{"num_hidden_layers": 18, "hidden_size": 160, "n_experts": 96, "experts_per_token": 2, "d_expert": 96, "d_shared_expert": 0, "hidden_act": "swiglu", "moe_layers": [1, 2, 3, 4, 5, 6, 7, 8, 9, 10, 11, 12, 13, 14, 15, 16, 17], "router_score": "sigmoid", "normalize_top_k": true, "routed_scale": 1.0, "balance_loss": 0.000125, "balance_bias": true, "router_cosine_scale": 10.0, "n_groups": 8, "groups_per_token": 2, "init_std_router": 0.0218, "lr_router": 0.00143, "num_attention_heads": 5, "num_key_value_heads": 1, "head_dim": 32, "vocab_size": 1908, "norm": "layernorm", "norm_place": "pre", "norm_eps": 1e-05, "positions": "rope", "rope_theta": 10000.0, "rope_fraction": 1.0, "qk_norm": false, "attn_scale": 0.177, "tie_word_embeddings": true, "parallel_block": false, "init": "normal", "init_std_qkv": 0.0253, "init_std_o": 0.00421, "init_std_up": 0.0253, "init_std_down": 0.00421, "optimizer": "adamw", "learning_rate": 0.00197, "beta1": 0.95, "beta2": 0.98, "weight_decay": 0.0, "lr_head": 0.00924, "max_grad_norm": 0.5, "warmup_steps": 225, "schedule": "cos", "final_lr_fraction": 0.1, "batch_tokens": 131072, "max_seq_len": 1024, "doc_mask": true, "train_tokens": 842100000, "max_steps": 6425, "dataset": "wikipedia_en"}
Below are experts of layer 12 (counted from 0) of a mixture-of-experts language model. Rows are named router (the router's row for the expert) and show model dimensions 0-159. Each number is 128 + 24 x the weight over its row's rms, rounded and kept within 0 to 255. Numbers have three digits each.
After each expert's rows: a language model's description of what the expert responds to. This comes from a sample of Wikipedia text that the model never trained on.

# expert 51
router:136114130168109126108146136098075127143102126105120136104126190154139195126119112130103130095154084118149114121180119096110127127152115137158161137115128140171082136100092083100132167155122110142140102134140182147147134104141143139113115130130115122149169126143220113118109096125109168151096160097102148135159116147137155160086092141086142103084103144131147110127121106141108105124136116127162135120132139125148141101088126125126114139120144128107154103133116102122095119144149111
F-word and for starts

# expert 34
router:113148103096074138138160135123135140157123112072138110119143133138141153147132126144129098124147109178142113114132075102131140116091091115139133113142118153136119189158060120147130140141146139146153125134131182111178133113148125150128115149130133091140111124139214148132125146096126140121100150078153103112179154109110117135114126161084117144094129080122119117102165128099107143146129111108153119126143150135142111085128148111106153140093165128122142106124125074128093121164138125
P-stems and hyphens

# expert 26
router:129152116146143144139136144148104134118113123095158119116136131118162166134130144130128114126136105127101135116150106125090145121085146131116114126084151156102126122123060102119119144168125129122161125155125135130141140142106095165145119145168117130151155113131241109134136120084130167159101145068125143161105119070122144128130095136092122092123093122120153137128123152149126133124135131116177142133141144159175094150109098095136124118093160116105123084142148101086093102151141131
Digits in measurements

# expert 56
router:123165096148158118071164144143091143120122114120138104112098146125117133131144139149134123121152123136149116107161095099094155125111095102137166103081128147146113149119052138109161091152109131121140111146130187114137125153108126145137131139141136143149120114133206135115111121130106143135099147100149123128183121121097119134116080151104087112135099149141144148165147094130145120144123119122154157149102127135161117151123109113127113162082188150107125074129130092099110109126165164
Vowels ending foreign names

# expert 14
router:158153062147138169103163166138121139120135135105135089107107136126155154154125150147132106138141101129146129102172117091106161095089077123131153121102166144129142123141100096100154110157111125130110118119122176125149119143128140170143120156139144158139132108133163102123134113094099149150095128058102135150168111125140121127089122161071122114114080128132121108143139102165164136124115131122161102130157122149145082135124130089106134142103144123093143124139082099108072134145135114
Table cell spaces

# expert 30
router:118152126164143137098133096133119114131115109104138107086102147165134120158104161140128102128176110124151096127169124120115112129129109121152156142113148150127103137137071110122161145154104124119133104135144164125152163122081106142127123151113122095173184097123227178163121122123119121133149129091139134170091118116148115132095085161091101126118132106137127152156140126142124103102149105056145104118140181133134108152102152117102111124108131137135135093136128106122098115127141136
Romance-like word starts

# expert 21
router:102132120102110107117130160156129148126142112125126096129149141119169155141117128139090090132126102128132050120163096086088144097115137118140149120129124122152157149137070095154094143158144132101128106144131174127181150144110130127136107126136164115135138136141236136137132116134125152129114130088127108147105099118126147123106105171111110105094151130145120088118160126151143134091137135122156121142169131139151098137111159108098135170117131129142150114179113107079094128118148145
Latinate word stems

# expert 8
router:176146092135118142122139120146104162126145127100116093143129135134141150154125131120112098126142105134137122116148105113115118128083137103167131111110143145121109157145108082101087097172119109096137094133126215150159148144165123160170117123122138134160143095116191128141117086084078144159118124068159122132174095141153129125098120151080102079108145135131149105147124126113125107111149114121152126103119150129163144127120104113091143126110158144111110124135102095118096141134165149
Space before numbers

# expert 53
router:139196107135127137108123145127113116108092146100141087167163151140138136119139151161122092157134120122179129115141115110140140106116129148160127089100142135141108136152072123130107118158076116141125117138150178125164163162138113160131108125106116118094106120150248157110101084121122146142129138089151131110149116128155097119130110142086118119103113156111142129121130127117137111129155134125125131119135118136156118128144112096105146122119158114121163080111099147103074122128167129
Name-internal consonant pieces

# expert 43
router:138169099160172129150152124135107125114145111116118122121105098152171158138129150123108105161126130134167081134158099124112182125087113117151129126107138149128092152134079096116087167174131119132133100136127179132158111151163114144116110114132144110144138112099195171118121126074149146117100139065108143101151134114163121140107113155100124105098113126106122143117166118158141137130163111105132119124138166149153109094093104083103133150111130110097138110131115111101096128151169129
Ranges and spacing

# expert 3
router:126170073147135156115137129136102144151150106091122154117112157145174127158140163110110110146132116136154089072154145101103124128107105112141122124082124142131117159125073085119125118137114149107133111135095202108134136122138138176159117108111142144131143128168210103143130135108112161143100135119107142134134110114123133124099107162066137099121110155135101135135144149099120163132113106118128116108126151168157139113154104125130133126076152180124157105142123102088116147132122098
Mid-name vowel-consonant pieces

# expert 33
router:112179118142125133097157147132116132156139137111129146114137144160150129138107125143138081146121092127166086123159094103088141126117101108115137117091136149141138154129061082083094125196120099114118093151143187143150127128125130138139102127125131150137143113120191121117118120085111142126106150101129135138162154116124116126107111152091126106098146114095128140169128114159119143122156151108132099093112137157135128129096147084127118121123142120099170082166127098115085161144182149
Connectors in names and lists

# expert 37
router:157144100132115150123150151128090159118124121131141130126101146170157148143137111154147071146137127145156125132158128082110146116124133123111148102060125100130108148170086099120113106143122125131136087141114180116152131100119142126127101120136137126113146106133221131094123128109126180158123156072161144147122142117103161145095090152080095120132088122146150125125144122113117119117131143115116108151141125138149129111119099086112183161085134116097124150124107089128093159141148108
Name-ending fragments

# expert 41
router:127149114146148138138123099149113165119107126088132089098110150143164132132142141126128120154104107145151147114187093117101140113120093118147160125072134158126116131153067090129089118196102115150108140122109175142148128109131122156149124124131134136139112166114190121104150127083092163138120124057171137149113152155125135112130109132073098066124119168130120100159111099127170143120125128110136124140133163144161120126112121083109170118105131132130129131123122121133101121130150120
Noun endings and closing parentheses

# expert 4
router:107155090145159142125164155145130126128115133083116109116154149129140164146174152112119120115147110145162124112139151117121172110094127113140115119118130168135068155126063140120100149165104107124154136122111185116133129122143124164125125149113157116135130137145244105093132115111092147135086150069140118135108143120156132139119132134098094116096137115119151138128091073161129112118153116134160109104143128103142144135115128101086157129085137114112117129139099141135134104132115125
Sports word stems

# expert 57
router:111191118162150146132191160147118138107137127099135079113144127135107149141142143110150096132165106158140128082179097113127125103091122103153135105123130142137135166160114085129095122181093128145147086143131148147166129116138149149140115155147143114148138119118199130121164103115124149145100154096128113123126116112121118130105101145080119083098077116133115133122145122128136135153149115118132104112130153155128105115116136099122133148103146137082096088137077145087095107163162142
Capital initial letters

# expert 59
router:127133128146145149112135135119096124138128130119137138104150119138107157126125134122154102158133129153138129092127125104109160101137148116122122145102139163171116130142043099109123137118121122131143126133115166158150183135120101146127109154132157132150129109126238115128135145124109169096098153109127099125123139154125105158070090162105099129118116123155138145145144149139139094123112137105148143125137136139116101062117112113153154144078129166079125106149109073106084138121127164
Word-starting w and id

# expert 11
router:128170106118126171145157108126120108086135127099114122114126162152121140138144126151150113162157109141173139107172127145123149110113064105153116109123150126139135104106091103166133124146158155099121094121132130134143150106124110159130113128150138132163129112107240099082142147104089154099108114095141158137140110108138138113084089139095154124117110130127143137132150127168101127148143118097131158126131150166164100133114117094137141114097123140120142117127135097118068149143161087
Word-initial p, S, sh

# expert 6
router:118181083173124169133169165144114151114126113090142130150132115128147162130138132112106099115139116119128127095137111139153148114091116161131154136097132144148090134147085112100116169136129141093163107139087157142115136089116108150140113102121155122170141147132243130111145116114138137099113138067122138138158161146124158127106097122091090081108139130111130118137157115137137119116157140084135148088111139142108100147127137109127126122098148131154148140144110091101121153134120099
Place-name openers

# expert 40
router:138180107145138153136146112133102134150108124122127084101130131140126135155137116117161085137137101145192121116191091114107125110116127083165139100106126134122128147150108084096097086180125101143136089150117139159130128146140125126116124120151119132147122121139223154146144090121109163161104144118139125150143151125126149127080062127085118085078130140139125141146157121147115132126111120102160122129123159134161142122113137090102138123115136132113094086134137157126102137160153113
Name-initial capitals

# expert 0
router:110162101148113166140159135144134117127125113098133126120132163148160139140111146084150111139152107143169147113147125090102174103081075123151127121131156136130083141107082078124111121168124146102134114142123209110146142156097121121150111124142133158153127117163172155125145133085133156160118179078140124143138119125123139155082121171105115105116105122118114120127146081137116116146125130100143095141136124129153132110101136082086121107089128121107145080150118140103093141117163122
Determiners and possessives

# expert 5
router:145166106120132152147142114146114125149135107118147119118133133103146134161139141155114101115166147138122120096139081098108144107085153093141147141123110133126105134139053121124155093151106124104146141122099207130149114115134171131166084166118116156134163118126234121099138101107118148142114151094137144146145135106094118105110100173130103111121117144116135138127126104115138128128154057105146147115102173114160130125123141119116163131101136145087154108128116132137106120132132108
Greek-root word pieces

# expert 27
router:128152111133130140133168137099107108119100113107118119131139148117125124134128143134144124143110099142106109115150092108094139092150097103149136142126131160139109151135066090109135131154157101151149102148106175183147129133126109137111135134120135166119167125137242102152080115103118147124101137076144120149116109130128154138146113133078158118082103133125123143142162094133125146135123115114132080149114166108194131110131151091115130148101164129123096135131132085145128114132162137
Me and v-word starts

# expert 29
router:127142127142113149090150122119127147102130132133135139132115151179196139145133105117162096136107119140149120090128113090110138115115111117127129116073122120131141110165053103090129097161126136116152097137109187151149146127119143124144103124123164115139143124141214115106103114074128167143107157094162140127164136124102156165098101137080096120146080156130143147155132119114126125097152132090150111109112144151142108122117115096109171144109121107112145099123128118125116162133156106
Name middles and endings

# expert 62
router:128159130136132159117139112141100107143147108096105089079154145127174146136130127138127145160156117139183140085156081135115114111095130094126120111088132145165100155138077107125138162143136130148123127117125171124148124095135109116131168128167132149111150091112219146135123125136149128143094156113153143117103138149128117138144103141083119098098087114103114119159136129159125159139171142100149154116102133145140109075097110102116116135128152169100153095144083108111098134132131112
En and ill pieces

# expert 35
router:131177135123129157103170129139112126130126118108168120112123136147135134176136140111140067116118090137128135111148098093099148118104127096142147111119142139118140143159054107099121098159140108133132110121117158136160147114144142142143111121140167142149140114134186148122134097107104158099108147126126155163158131135139136129123096170072136100087119139162141090149133138132109125139161100087155143112131116124183111111091147068112134150079143143115127101164085106090102112092145137
Determiners before nouns

# expert 7
router:117168080138124121146158116099138137124124135088127108128120150158123167149150139134147129112096122132146121136151107104111145136117116102157128111107113113119140169146051097116151137179117151114156107120093196128170111124137140144148091159168146157135130119151188119120118131099100150133081131068144129143119111107130140160116081142104096069097124107151106111110120123141112128159124116128136140121135142158157132124129131082111178111114164137115144127150089104106099098161157137
Noun-forming suffixes

# expert 48
router:125177081106105122139157132177119100113150121103146094136139149159138183130094138146137099110127132121162102135188121090114141113099106078144136111103147167182132133150118117100122103163119112144146110127137179164148113130102129144125118158122133103110162128102213116099148108078119144128087143076102160143159121142114164155122111123099141104105116133095140149141133135152104101114121080108142138123139132128134095129148147087122158130113149131121143128141128100094110137132149138
O-syllable pieces

# expert 47
router:122113110161135168095120114151129153108117103111149109129114105145137198164142130150125138149141102136130105117143096116109148123078084101138133101119135129113106142159052084135126121177091114152155120164106150128134148130140132154137127146122112176122136149132215134143108109133133151090102154076124153139146144124146099124105084118114141098100141102150134155161141086125109124123168116120156085138147100142160128086142147131134146119108139139126124111169103127103082141123152119
Lowercase word-initial consonants

# expert 49
router:098173125142131136143152121123111146117140092087119112093159134110153133180149117145143129120158076131154129114161110104129164101089112073139141116110136122099094116167079120100144112160143128119141097126107199177127113128109145140166110156127139126159154109117202127123124083103116163146124125087132109160145165132141150125093116184086125111102091111140091108103153125157125105101127143120125139138130149151131134138139130108107146132098117125124145135176153088117108127134123114
Adjective suffixes